Experts of a small language model: width 320.
Below are experts of layer 9 (counted from 0) of a mixture-of-experts language model. Rows are named router (the router's row for the expert), gate (a neuron's input weights, with its number), up (a neuron's input weights, with its number), down (a neuron's output weights, with its number) and show model dimensions 80-159. Each number is 200 + 20 x the weight over its row's rms, rounded and kept within 0 to 999.
Before each expert's rows: a language model's description of what the expert responds to; "mostly gets" lists some tokens that are sent to it at least half of the time. This comes from a sample of Wikipedia text that the model never trained on.

# expert 19
Sentence-final periods
mostly gets: " ", " would", "ed.", "s.", " could", "ing."
router,190,160,199,193,193,191,237,210,189,193,189,205,215,196,210,211,211,219,220,186,199,195,216,231,214,186,193,195,217,209,221,211,219,212,241,204,199,221,170,184,224,206,201,214,191,221,247,206,154,206,224,208,163,189,216,234,204,215,225,202,184,207,181,235,196,201,168,178,227,179,150,195,201,214,163,201,229,199,155,151
gate2,240,199,221,196,217,175,220,176,183,203,188,195,191,176,231,187,167,173,225,192,210,184,164,219,214,173,204,206,215,185,149,217,192,233,202,185,219,202,213,209,212,232,201,186,212,210,214,216,189,140,208,216,213,203,204,211,229,191,231,187,214,201,195,197,227,232,182,189,198,215,180,183,200,188,222,219,177,200,164,219
up2,183,243,200,180,213,224,167,227,206,198,215,202,167,233,207,185,176,219,191,190,204,187,199,216,183,208,214,190,203,184,201,168,207,225,178,199,182,213,188,209,148,169,174,227,204,160,218,187,206,220,191,196,199,201,176,185,222,191,200,209,206,207,205,189,210,213,230,210,206,169,214,204,206,226,159,213,230,182,198,205
down2,203,205,189,215,204,199,202,223,175,176,239,170,190,209,208,212,246,221,222,217,214,183,197,207,180,217,199,223,209,217,162,177,210,202,233,217,246,181,216,196,185,189,211,201,196,203,199,181,197,193,187,204,185,213,190,216,211,189,188,171,203,169,183,178,210,184,197,217,227,206,184,185,213,174,174,180,217,180,223,171
gate3,206,204,163,212,164,175,197,206,223,190,192,179,238,168,210,222,221,205,217,225,158,211,165,235,208,206,174,222,232,220,190,235,195,214,201,191,189,176,206,213,184,175,228,215,179,185,229,178,236,203,215,169,199,201,169,174,212,208,230,197,215,179,214,210,199,202,219,200,199,175,216,212,206,180,219,212,201,187,212,207
up3,205,277,213,200,187,207,196,207,214,226,182,190,201,186,201,194,235,201,175,248,198,189,207,251,193,206,240,213,225,203,183,224,231,167,199,210,195,176,190,162,190,208,215,186,193,237,220,195,193,248,191,194,184,213,193,206,197,219,219,168,186,222,198,197,214,200,147,175,181,199,192,188,231,161,216,197,200,155,206,203
down3,206,193,170,193,188,225,216,215,206,224,208,179,223,187,251,223,274,174,169,189,187,212,170,212,209,177,208,172,221,210,205,184,229,213,213,223,232,236,211,234,178,200,216,173,188,210,199,214,210,211,200,213,224,177,229,217,180,197,225,205,178,201,194,191,164,224,207,184,183,213,200,171,219,201,179,216,170,173,229,203
gate4,216,257,156,161,182,220,197,187,209,230,178,203,180,187,203,202,224,209,196,215,183,206,235,212,178,186,218,190,192,198,234,188,191,195,202,201,206,198,217,179,152,186,200,214,208,196,192,203,199,194,242,189,212,181,218,229,199,224,196,214,165,228,193,187,191,189,221,179,219,185,199,189,198,210,200,220,237,179,186,192
up4,211,213,200,207,212,189,193,220,178,245,202,205,204,212,206,208,220,191,198,248,209,232,210,191,199,192,234,210,212,220,185,201,204,203,184,188,202,206,201,177,170,212,174,210,204,201,227,227,228,222,209,182,196,190,223,213,158,214,194,181,186,200,210,188,206,194,226,194,193,231,179,185,217,207,211,200,187,234,181,207
down4,139,195,189,157,206,188,191,197,215,222,180,207,254,187,187,174,157,195,201,228,186,209,182,231,205,172,187,253,207,186,172,212,205,241,201,213,174,202,203,214,203,209,223,202,235,197,215,191,156,193,179,213,183,225,199,197,231,193,234,186,250,196,186,211,207,224,201,183,204,193,195,176,198,184,228,180,179,169,186,190
gate5,171,185,191,208,181,196,209,227,186,176,194,162,212,222,183,203,143,220,212,187,185,169,178,205,274,209,200,157,173,180,198,180,192,214,228,244,194,203,203,225,193,210,205,207,203,231,207,182,166,237,190,191,183,180,220,204,180,213,182,188,176,226,194,188,179,201,155,182,198,246,191,183,183,230,215,203,192,202,190,198
up5,229,225,235,191,186,218,199,231,165,205,213,211,169,194,215,249,182,188,209,165,204,224,188,201,189,159,182,167,186,194,188,189,206,201,224,210,199,251,210,208,233,206,199,198,206,215,181,225,215,211,173,215,199,202,202,213,195,182,193,172,191,180,178,216,194,166,207,226,211,174,189,256,169,201,164,225,230,181,214,196
down5,212,201,207,201,196,190,221,195,213,192,172,224,221,176,229,202,207,221,252,215,221,190,196,213,182,216,205,223,203,176,217,195,211,178,219,230,196,191,231,209,216,190,201,219,213,228,205,211,237,241,217,232,202,200,216,170,200,217,218,201,182,161,216,195,239,236,209,230,210,205,203,205,205,201,159,185,223,208,234,191
gate6,247,194,188,212,183,200,198,202,225,212,189,163,171,220,177,196,226,193,186,203,158,218,184,193,203,212,200,250,206,203,192,195,180,185,226,169,225,246,189,163,203,193,207,192,181,163,208,187,172,154,201,233,188,211,202,228,214,192,217,196,181,167,204,168,247,235,202,230,203,247,191,172,230,227,204,224,203,250,185,209
up6,196,193,181,206,214,233,183,199,222,176,212,204,211,235,171,228,217,212,191,194,206,207,172,207,235,215,199,176,194,192,203,206,200,188,211,172,216,219,219,168,192,208,197,226,207,233,189,180,213,204,183,171,196,159,188,181,209,209,208,184,214,194,174,188,171,214,205,199,196,202,235,186,178,204,226,195,192,191,206,221
down6,224,195,167,215,213,195,227,255,197,204,186,177,214,184,170,228,201,183,253,181,217,208,190,174,171,167,240,221,212,154,207,192,196,202,200,218,233,211,212,216,193,209,202,179,210,213,189,190,223,171,211,229,210,188,193,203,212,170,159,194,207,209,205,195,200,190,169,210,214,202,177,205,165,252,191,203,207,232,201,269
gate7,183,227,166,192,200,179,174,169,168,205,190,200,180,192,235,196,224,212,206,219,181,212,208,217,198,195,193,210,180,178,213,217,240,226,172,184,203,194,203,159,167,229,173,227,207,208,192,196,216,187,214,208,210,180,187,205,201,195,192,213,210,185,191,247,203,194,164,208,189,187,223,221,192,188,225,219,188,192,234,188
up7,186,184,182,198,231,178,227,194,212,236,224,220,169,209,213,184,199,217,218,219,208,209,225,209,191,210,218,237,192,209,192,199,187,158,208,217,180,200,184,179,200,201,214,187,177,214,210,203,176,212,204,231,188,194,224,217,224,231,186,181,200,206,184,174,208,221,192,169,179,194,183,157,176,201,193,201,165,191,174,201
down7,205,198,202,214,194,203,226,195,197,222,208,200,195,181,172,203,199,199,209,174,189,187,249,219,167,236,213,195,207,204,156,198,218,163,222,224,227,184,203,189,203,209,234,214,170,191,211,211,223,211,206,207,171,195,183,176,251,199,192,208,203,194,243,199,194,190,207,207,198,232,197,177,197,208,187,215,215,216,192,227
gate8,177,212,178,178,196,182,185,201,199,204,199,185,168,216,195,188,188,191,206,222,172,200,232,219,181,219,209,221,229,231,164,192,214,231,155,188,193,207,206,220,184,207,209,213,150,196,208,213,212,209,202,214,203,175,199,207,210,199,194,193,231,192,198,216,194,221,213,187,177,157,223,190,221,203,200,241,233,178,202,188
up8,211,213,217,243,230,223,197,191,197,145,212,230,186,210,190,190,181,183,191,214,239,165,235,185,172,207,215,186,203,204,182,191,196,152,179,213,175,226,196,223,212,221,193,188,185,207,207,188,196,199,199,213,227,205,190,212,207,210,179,197,182,202,217,226,203,168,215,226,226,200,184,231,174,173,177,200,196,213,211,217
down8,229,205,238,199,185,239,231,199,197,209,229,224,223,178,187,197,190,183,189,201,207,215,188,191,186,179,180,202,174,220,204,173,206,181,174,180,240,214,225,167,197,212,184,209,172,216,203,179,210,179,195,213,183,225,186,229,156,196,184,190,219,177,204,151,174,174,174,212,190,178,176,236,181,179,206,195,240,199,192,230
gate9,220,191,226,217,224,228,196,175,205,205,212,208,220,188,169,196,181,226,209,201,191,174,154,152,200,201,237,223,211,192,200,231,192,227,204,205,182,217,183,250,234,209,208,197,221,207,192,162,179,192,244,209,182,202,250,207,182,206,187,165,185,215,207,225,193,170,197,233,190,207,184,212,181,225,211,181,173,228,179,203
up9,194,221,224,206,228,232,213,187,219,203,188,182,221,199,210,194,227,211,166,233,194,212,187,207,177,208,214,207,191,189,186,208,203,216,189,213,186,204,187,227,219,189,202,184,217,171,192,150,193,196,210,173,172,225,233,205,190,200,198,203,169,185,222,182,216,186,172,211,210,194,193,193,217,168,177,175,197,191,157,181
down9,192,203,209,196,216,221,185,200,207,161,192,212,186,235,169,205,227,194,171,201,199,200,195,202,189,226,207,187,201,164,207,202,177,213,183,210,164,205,182,233,206,209,187,208,181,180,227,214,181,191,210,194,237,179,191,183,213,186,189,188,214,192,228,228,219,212,191,184,211,227,191,186,193,217,187,146,174,201,187,229
gate10,217,184,196,148,186,200,220,205,195,238,188,239,228,156,213,201,212,208,181,165,203,232,197,196,160,213,182,193,241,189,219,187,199,210,228,217,194,181,197,198,225,194,187,185,204,208,218,274,186,208,227,149,197,183,164,180,177,164,174,207,191,201,206,172,201,206,204,198,230,193,194,214,220,181,179,217,172,195,207,203
up10,196,214,197,180,192,150,182,215,201,246,214,223,186,227,202,188,225,182,125,192,176,206,230,217,160,210,212,199,200,197,184,184,216,198,207,174,235,232,208,167,228,204,199,234,197,184,189,253,201,238,213,187,183,189,188,182,178,158,180,194,183,200,171,216,193,184,204,188,188,187,228,205,212,177,208,231,189,198,233,197
down10,211,209,191,220,199,213,206,234,187,187,196,173,186,229,204,178,215,200,220,165,219,184,215,196,218,192,227,204,241,161,170,201,181,212,206,196,208,235,186,222,218,202,190,176,176,187,180,167,183,172,197,191,160,191,231,175,237,211,193,169,207,237,198,212,197,231,209,200,229,212,221,177,176,203,190,199,208,191,179,171

# expert 10
Opening quotes and foreign words
mostly gets: " U", " \"", " Le", " un", " \"A", " ["
router,214,166,195,195,213,218,216,202,195,209,193,200,215,197,202,186,205,233,165,201,198,214,216,167,141,199,192,203,212,238,191,202,192,184,193,214,210,196,145,192,167,222,180,201,204,241,188,243,213,182,210,172,164,202,235,208,197,215,182,235,164,198,174,193,179,201,206,201,202,173,184,217,227,214,186,206,226,212,186,220
gate0,205,184,157,218,200,199,177,190,214,218,187,150,211,196,190,191,179,208,205,188,235,174,227,228,196,164,207,201,193,177,194,222,196,209,171,201,193,189,192,197,213,222,202,214,179,209,172,225,232,187,183,195,252,211,149,202,232,240,202,229,218,176,225,206,149,172,211,216,190,224,224,208,225,179,198,215,225,207,188,206
up0,168,187,217,192,170,185,236,179,209,181,217,203,195,209,194,229,191,179,163,223,167,184,192,167,200,179,164,224,217,213,184,212,184,241,174,191,151,199,174,193,193,166,189,177,209,185,189,179,187,195,203,170,223,199,189,171,214,195,216,216,221,222,227,185,167,149,212,178,175,182,188,195,211,176,197,200,233,198,205,235
down0,201,190,188,194,198,238,169,214,177,193,191,193,212,178,204,180,205,213,186,203,202,210,178,202,216,197,188,219,161,205,207,217,209,197,182,214,191,240,212,219,216,205,220,184,215,208,223,186,186,162,243,201,239,190,185,189,217,214,200,187,197,188,184,195,222,230,221,220,207,231,219,251,225,216,217,242,188,189,174,219
gate1,193,216,193,199,206,187,212,189,221,185,200,208,217,199,168,186,225,197,176,177,249,204,195,214,198,217,208,178,199,194,192,173,205,184,197,193,194,189,218,178,195,195,151,216,177,178,185,181,213,206,223,209,212,187,199,203,195,175,193,219,198,209,222,212,169,170,190,217,210,192,166,217,161,199,215,209,185,193,191,183
up1,188,178,226,210,190,181,228,215,207,185,210,205,176,227,201,201,170,214,210,225,211,186,188,170,205,175,208,179,169,206,169,227,200,169,166,180,196,199,195,194,199,203,213,202,225,201,157,186,217,215,194,203,192,205,167,198,164,211,207,208,234,191,190,203,213,200,195,201,210,220,189,182,165,195,189,195,197,229,187,149
down1,212,219,201,194,190,185,205,187,211,184,201,176,216,212,225,201,145,210,162,215,197,219,205,187,178,212,192,210,186,228,184,197,211,197,219,192,225,201,225,153,185,216,151,222,189,195,199,173,185,189,205,221,171,183,222,202,220,190,206,221,210,228,212,180,224,186,203,215,221,201,230,163,204,193,187,221,205,214,172,229
gate2,175,227,199,210,233,180,221,192,206,182,211,200,189,209,215,170,179,190,205,229,191,205,227,199,188,170,163,234,223,207,184,169,159,209,191,195,244,224,248,186,161,245,192,203,183,218,216,155,161,201,180,171,203,176,206,144,189,236,182,184,207,210,175,192,182,199,196,207,179,221,189,165,220,175,177,213,233,209,220,222
up2,211,199,176,188,194,196,200,223,205,192,169,213,182,179,206,190,202,208,183,216,217,221,187,195,197,194,211,183,207,200,194,180,228,186,191,206,191,170,211,210,212,217,190,171,228,215,221,208,164,247,211,188,173,207,217,176,216,193,148,213,208,179,207,211,205,178,192,197,208,234,241,213,200,207,248,200,194,193,198,190
down2,183,157,187,189,162,185,187,210,234,239,205,183,212,199,225,194,202,262,204,206,184,201,212,206,215,187,195,207,202,183,208,236,224,176,224,187,175,170,236,200,217,205,191,195,236,192,174,202,187,202,185,189,220,212,219,195,204,177,212,215,183,219,215,208,195,214,164,226,204,242,178,190,210,204,191,195,228,222,198,205
gate3,214,224,189,190,228,150,208,170,213,164,227,244,202,221,214,206,185,191,179,170,188,218,226,169,202,216,223,211,205,180,208,176,173,215,239,200,199,153,199,206,198,183,214,203,214,193,207,201,187,173,191,235,180,198,206,207,189,189,173,196,163,217,171,205,201,189,224,201,196,211,180,185,205,203,174,170,218,230,196,212
up3,163,174,215,192,224,214,215,200,205,197,198,216,207,224,209,213,219,163,195,210,223,182,215,211,225,205,233,194,225,187,168,172,184,142,183,179,229,211,213,197,202,256,202,196,203,192,221,139,208,201,179,189,188,179,212,219,182,194,186,221,183,177,178,191,229,178,211,189,215,202,198,202,244,203,196,200,218,196,218,221
down3,182,220,229,180,222,223,228,222,204,217,155,148,220,188,207,148,185,191,205,239,190,181,194,201,204,215,173,210,198,196,207,207,200,155,216,207,225,193,191,219,218,177,196,207,213,239,199,224,231,152,214,214,204,226,176,198,213,186,192,203,173,238,187,230,174,184,225,184,212,206,155,174,182,206,196,218,202,238,166,174
gate4,209,189,205,192,181,203,218,211,200,187,204,194,185,195,210,202,213,210,194,208,191,173,221,198,206,224,209,188,199,212,217,197,208,203,196,210,184,186,230,219,253,211,220,205,229,240,222,211,189,190,172,187,198,218,165,189,209,179,148,192,235,181,186,203,238,213,219,191,213,205,230,246,193,195,246,177,180,175,205,236
up4,186,216,213,239,209,205,191,197,194,187,196,169,208,181,169,211,183,212,216,182,170,216,180,203,193,179,202,173,170,162,191,203,204,206,158,195,182,209,213,222,224,182,176,227,198,213,167,215,183,144,201,202,240,213,189,190,209,206,237,200,199,211,229,175,190,181,213,195,215,193,210,210,182,198,205,204,185,213,192,234
down4,206,185,183,199,230,183,234,222,185,180,206,202,165,203,191,204,148,205,230,193,203,160,259,189,206,167,186,233,193,212,184,226,195,152,178,194,194,192,210,224,191,193,201,191,196,222,187,210,182,224,174,216,210,206,237,208,240,211,216,224,207,187,200,241,212,173,205,215,175,201,177,187,195,172,187,197,203,210,194,209
gate5,178,205,218,215,237,208,185,186,219,160,165,186,202,189,192,190,163,193,235,218,221,190,184,183,207,179,213,187,150,260,207,198,200,186,158,232,225,186,198,214,209,172,235,205,195,194,206,191,184,227,212,194,204,182,168,216,210,197,188,219,232,216,179,209,204,181,196,204,172,194,200,191,192,205,215,212,197,192,176,196
up5,177,178,176,229,202,230,195,171,155,189,184,184,247,191,195,225,205,184,204,163,159,224,172,211,197,179,197,220,206,232,181,198,203,216,213,175,188,164,229,230,199,193,186,220,205,187,205,211,217,169,207,207,199,241,182,203,211,210,163,172,191,191,186,218,213,194,127,209,175,168,196,181,188,198,162,206,204,214,168,200
down5,163,192,202,207,256,184,195,184,192,187,186,204,201,178,210,188,156,240,203,211,237,201,183,205,202,194,200,227,215,200,214,202,198,161,173,231,177,181,219,235,168,213,201,130,168,182,202,224,190,190,199,202,206,176,199,200,200,192,182,181,212,186,215,168,192,183,181,184,197,200,188,229,182,183,202,173,197,201,239,190
gate6,199,186,205,199,176,170,178,204,191,198,191,229,226,202,203,215,190,194,217,203,192,199,172,204,240,204,212,239,225,203,191,162,184,196,207,216,233,191,199,206,201,227,176,184,179,211,210,213,218,180,184,190,175,190,184,207,179,194,202,206,195,195,197,202,185,190,190,196,169,214,187,249,201,213,208,221,189,202,248,190
up6,221,212,235,202,167,219,175,213,215,189,216,235,182,211,184,207,203,181,219,209,169,178,192,196,201,220,195,178,171,200,234,210,222,236,180,175,182,192,171,193,210,226,239,188,178,219,223,200,199,203,179,177,201,199,193,200,229,201,183,187,217,177,196,202,174,202,190,180,227,180,202,195,212,201,216,159,227,185,156,178
down6,199,246,200,191,179,209,179,197,220,183,182,189,187,206,186,176,240,167,212,196,178,213,198,187,200,206,221,197,217,226,244,195,199,183,174,186,176,200,203,222,222,250,218,170,220,193,221,204,204,211,205,223,207,173,189,203,189,207,198,165,202,194,209,226,232,193,220,192,156,165,245,225,191,193,258,205,197,197,209,190
gate7,226,204,206,195,173,216,176,183,171,238,208,201,203,194,185,235,172,188,217,219,193,198,206,214,187,207,207,156,205,215,178,231,222,203,215,229,172,224,195,149,207,228,215,201,236,194,197,217,243,185,189,229,195,193,216,175,228,199,193,213,209,196,210,188,173,205,195,185,191,169,195,201,243,199,227,212,217,174,192,217
up7,201,182,224,194,194,210,207,198,193,184,224,167,195,194,223,196,226,163,236,206,166,208,196,217,193,210,205,191,177,166,229,197,228,221,177,251,194,196,214,176,225,188,202,196,207,170,210,206,213,183,227,189,221,161,167,211,228,212,207,222,191,203,196,201,181,208,168,213,165,198,195,232,225,211,205,222,218,143,216,190
down7,194,211,241,170,211,182,184,206,193,213,198,154,169,225,217,222,233,187,202,192,167,240,176,213,208,184,194,175,205,193,175,207,195,206,227,187,187,198,211,198,187,181,209,176,187,183,187,185,207,193,212,190,189,196,227,197,222,223,208,195,186,176,191,177,211,212,200,202,206,181,159,232,189,222,202,216,214,179,216,199
gate8,213,191,186,167,187,216,168,200,185,196,208,179,201,208,180,209,178,204,198,179,226,211,228,218,194,197,193,226,208,170,199,189,244,189,210,182,180,208,237,237,202,231,172,233,202,195,187,231,211,195,204,201,218,208,199,225,213,197,196,212,203,183,193,246,202,190,199,219,217,186,226,163,213,194,218,207,220,209,155,222
up8,197,217,182,180,228,169,178,192,215,207,197,229,195,200,213,205,249,220,204,183,230,215,236,194,215,166,218,137,199,199,212,165,226,222,185,210,209,236,174,190,196,208,225,191,194,222,169,161,152,209,211,216,180,213,175,180,183,175,217,174,194,214,225,186,155,190,194,179,184,170,236,194,174,186,212,212,240,205,182,192
down8,206,209,212,215,172,167,193,190,201,171,214,178,232,222,198,226,214,182,197,188,236,198,214,225,210,208,192,237,206,220,226,224,204,232,217,195,177,183,150,170,187,219,203,186,207,188,215,224,211,188,228,185,230,189,206,223,224,196,241,210,219,209,177,176,214,170,177,210,169,232,201,184,205,206,188,176,228,204,202,170

# expert 23
Lowercase word starts
mostly gets: " sh", " \"B", " \"S", " \"D", " \"R", " (c"
router,175,223,171,176,226,176,221,180,196,178,238,226,228,177,189,209,187,238,190,223,229,198,201,212,174,201,222,195,215,216,186,221,186,187,200,220,209,202,239,180,166,196,198,183,232,219,199,217,197,234,241,198,204,213,229,197,200,185,185,207,213,205,195,175,203,178,210,215,199,248,196,205,189,195,206,222,199,192,220,215
gate0,194,187,172,199,236,192,177,201,199,251,196,213,168,176,164,167,178,191,202,199,179,217,234,218,193,209,233,197,231,188,211,215,202,194,231,237,225,210,203,179,197,217,204,226,168,199,206,189,196,162,212,194,192,215,209,212,241,184,204,192,185,218,192,210,201,161,220,193,187,197,212,154,167,208,214,199,203,189,181,208
up0,163,187,200,182,175,186,154,216,215,220,198,201,198,236,236,199,192,245,198,214,174,194,206,213,197,226,180,195,197,205,219,215,182,174,201,226,232,205,200,216,193,189,206,170,227,217,178,164,193,213,177,197,194,223,160,173,198,201,186,207,216,179,199,176,207,171,210,184,186,223,192,218,188,163,216,247,207,196,228,190
down0,180,205,213,193,217,184,213,206,231,179,193,225,223,189,215,211,218,209,191,201,219,189,216,191,205,181,183,194,221,220,205,186,235,214,218,207,175,213,196,184,211,222,210,217,200,220,193,198,201,202,183,241,196,180,212,203,166,190,206,215,225,200,197,198,214,210,227,172,194,222,169,177,181,204,208,222,203,188,196,215
gate1,224,194,219,214,240,195,200,197,250,192,199,125,195,209,217,190,188,209,233,181,217,223,198,208,223,220,180,176,185,211,176,225,172,192,186,206,213,208,192,193,203,192,212,194,215,214,182,188,223,201,194,201,206,221,226,189,213,224,198,202,244,198,220,183,179,215,211,155,224,223,174,167,209,174,188,159,203,226,185,197
up1,195,183,191,200,185,198,211,202,209,201,182,237,209,242,172,203,208,199,200,195,202,204,226,201,219,224,198,189,199,197,217,167,169,196,199,204,196,199,208,209,200,183,216,197,199,189,211,215,193,207,213,206,182,186,203,208,192,227,175,158,197,220,200,207,193,229,195,216,175,202,182,210,181,218,207,196,195,240,205,180
down1,186,204,241,159,209,210,194,229,202,184,195,212,202,176,179,189,192,186,221,217,194,179,185,200,204,194,228,178,224,222,200,208,194,191,196,207,198,207,206,188,161,206,187,201,228,204,173,208,191,190,227,186,178,169,178,215,201,203,182,226,194,224,167,228,181,211,188,199,223,203,190,226,184,209,212,203,203,226,215,160
gate2,207,232,211,173,191,227,197,179,212,213,194,215,236,217,232,174,251,194,215,186,185,189,187,185,227,170,195,165,183,219,157,204,204,222,204,170,171,192,190,194,206,196,187,188,210,170,213,201,223,183,232,247,192,201,170,195,209,170,191,202,175,188,200,218,217,190,203,182,229,175,214,226,169,210,180,222,211,217,197,208
up2,189,188,191,181,203,187,201,195,211,187,225,213,199,192,202,227,196,208,239,194,232,228,221,218,199,207,238,200,150,226,198,218,196,161,244,181,193,200,192,194,227,189,237,199,248,188,213,208,189,208,216,192,214,166,231,208,202,201,179,199,215,215,202,183,221,196,206,201,203,193,212,211,220,244,179,149,175,186,218,223
down2,220,215,167,205,212,206,202,187,227,208,181,204,225,209,187,217,207,212,217,193,219,205,203,213,205,202,167,192,186,214,199,190,214,169,201,225,204,208,182,225,208,201,188,193,206,187,215,188,212,187,190,223,192,178,224,176,209,158,185,229,215,246,231,184,204,206,209,211,170,201,206,205,192,187,182,205,187,179,212,187
gate3,217,236,206,242,202,214,181,224,201,191,209,225,216,188,182,236,173,184,179,196,208,173,210,184,203,246,218,208,168,163,210,164,270,216,206,200,233,187,199,170,213,181,211,189,184,200,203,177,202,229,206,202,195,220,202,168,194,182,185,212,202,235,238,240,185,187,179,229,219,156,223,196,211,204,198,197,210,159,200,208
up3,231,209,220,197,233,177,226,195,186,196,189,220,228,196,164,192,192,209,186,177,204,180,214,219,191,202,206,214,131,216,209,229,193,202,216,195,194,185,210,194,212,197,169,204,217,239,226,227,194,221,200,214,199,225,191,166,205,199,216,223,203,203,207,153,179,207,194,234,156,192,193,207,150,202,195,194,206,178,171,221
down3,212,172,191,183,208,227,180,180,170,241,228,205,200,237,183,186,195,227,210,183,211,183,171,209,167,211,202,194,225,209,215,191,202,181,163,165,181,207,201,216,213,199,211,180,177,218,195,208,182,207,188,183,148,195,195,185,191,197,210,180,207,172,165,217,198,198,169,211,208,167,149,192,198,166,216,183,204,207,184,195
gate4,195,211,216,201,221,158,190,233,182,199,160,239,225,201,206,176,228,222,209,203,196,215,203,200,218,194,202,212,209,211,194,190,231,180,209,203,182,168,185,209,198,195,202,187,235,206,219,221,208,198,193,194,169,212,191,208,223,194,244,172,170,216,183,185,190,168,173,229,176,239,180,185,234,222,203,205,198,226,186,202
up4,200,210,221,178,168,163,204,216,200,160,170,178,217,180,180,215,198,224,254,193,187,196,242,189,232,224,211,176,233,200,232,189,194,192,188,219,201,186,221,212,199,184,188,212,208,212,203,199,196,196,204,214,192,203,205,180,213,171,195,188,232,182,189,165,195,193,186,151,241,219,198,186,203,178,200,213,196,183,195,218
down4,236,191,238,207,218,220,235,204,163,231,204,190,204,193,183,195,189,227,196,179,197,188,184,186,209,204,223,220,185,190,211,226,198,233,209,233,230,206,206,231,208,198,191,181,212,209,216,195,206,214,166,239,209,181,215,229,217,203,264,210,257,172,175,167,180,219,213,186,195,182,223,208,178,197,189,194,182,216,200,222
gate5,141,203,188,187,215,213,210,220,222,180,199,229,218,160,185,194,170,192,199,185,241,169,247,208,175,179,199,183,230,213,197,179,181,168,203,216,216,189,207,214,171,197,201,209,173,226,208,184,200,175,208,201,211,191,205,192,246,200,168,202,198,201,200,206,183,228,230,188,194,212,222,198,179,230,172,157,194,192,219,202
up5,190,221,189,210,202,185,204,189,214,207,163,199,211,197,160,188,208,210,165,181,218,181,180,220,212,206,163,210,197,180,196,175,211,227,167,220,191,198,215,198,214,201,195,177,232,204,156,185,225,192,202,206,191,214,209,191,195,189,208,183,192,205,219,215,202,186,195,165,164,223,210,229,169,190,219,206,206,199,213,221
down5,181,192,176,187,205,169,229,180,209,197,204,207,199,166,205,149,157,188,196,219,199,231,201,207,218,181,187,200,208,227,212,177,169,241,183,207,184,179,200,172,168,200,189,192,186,204,199,207,171,215,193,202,174,209,207,178,173,217,245,187,209,206,180,183,183,188,172,214,206,216,197,195,217,205,204,164,169,218,233,178
gate6,176,238,167,200,191,186,204,227,208,216,199,179,185,206,186,171,191,197,186,195,187,168,199,208,174,180,227,190,213,197,213,186,177,189,229,200,218,223,191,191,205,186,206,202,209,177,217,143,181,218,198,239,152,215,223,197,185,225,171,213,218,178,198,211,205,266,187,219,212,174,194,190,232,171,193,229,197,201,231,215
up6,165,196,182,176,174,204,187,208,216,217,180,179,178,186,202,190,191,209,212,193,196,200,189,220,231,189,187,198,215,207,199,199,175,238,223,175,202,199,211,219,172,163,192,183,220,219,191,203,195,223,207,183,218,190,243,225,208,210,194,208,227,200,190,206,229,192,143,214,220,196,189,209,204,183,221,203,173,223,230,211
down6,193,208,214,179,198,158,198,233,199,233,216,228,203,189,202,238,190,204,166,213,198,212,225,202,208,215,195,188,215,202,163,193,218,190,192,216,201,178,198,192,221,245,199,184,171,215,212,237,155,236,210,152,180,205,197,196,236,210,214,227,165,211,204,208,193,189,195,206,197,196,189,219,184,220,201,223,208,187,236,207
gate7,164,186,179,194,211,211,214,201,181,201,200,195,161,165,204,192,202,181,207,179,214,220,210,166,210,218,207,169,208,222,182,137,194,204,200,180,179,166,192,204,211,190,221,214,223,164,157,210,184,184,208,221,212,205,195,197,246,207,191,198,205,191,197,200,198,210,199,214,220,191,197,195,244,253,192,189,200,184,194,199
up7,199,175,178,188,210,182,199,198,191,247,178,161,206,195,215,200,222,219,192,200,205,215,213,199,217,215,205,216,216,201,184,173,184,191,210,166,186,170,208,211,197,203,193,178,197,219,190,210,176,183,222,177,245,194,180,185,191,191,186,217,272,187,206,177,206,228,204,186,178,210,212,201,208,201,196,203,168,171,178,171
down7,217,230,193,193,202,214,200,218,185,193,206,211,211,209,178,178,210,194,209,199,176,246,183,200,213,199,190,203,203,241,221,169,200,208,216,219,192,208,204,222,214,189,186,221,208,221,213,214,222,198,193,152,227,212,208,171,204,167,184,207,213,184,193,224,198,180,188,213,199,195,180,217,210,223,207,195,210,200,225,174
gate8,215,206,213,219,184,203,166,182,198,191,198,228,206,176,187,197,215,210,193,187,203,138,193,193,216,208,178,226,198,168,149,169,231,214,162,211,215,202,187,240,212,207,216,203,200,208,226,195,207,186,200,207,213,189,171,199,241,174,193,211,198,197,159,210,239,157,180,197,176,231,170,197,212,201,199,226,215,190,160,210
up8,178,162,173,184,160,221,217,189,208,157,193,172,212,178,182,224,199,195,215,208,195,225,236,194,200,192,220,202,170,201,202,201,226,195,204,218,198,179,152,217,209,214,209,192,251,201,197,210,210,227,249,199,190,172,174,234,209,205,199,239,213,181,221,192,212,192,214,165,207,216,207,206,190,226,230,198,193,194,229,232
down8,215,230,191,227,166,193,187,239,186,196,206,195,184,191,168,202,185,206,179,176,226,219,248,187,193,184,200,226,219,227,209,175,199,221,175,219,208,200,207,194,204,211,231,205,179,163,212,233,225,189,174,203,195,181,205,187,212,146,188,193,194,198,226,149,209,184,215,218,177,170,245,216,214,274,199,190,237,198,217,204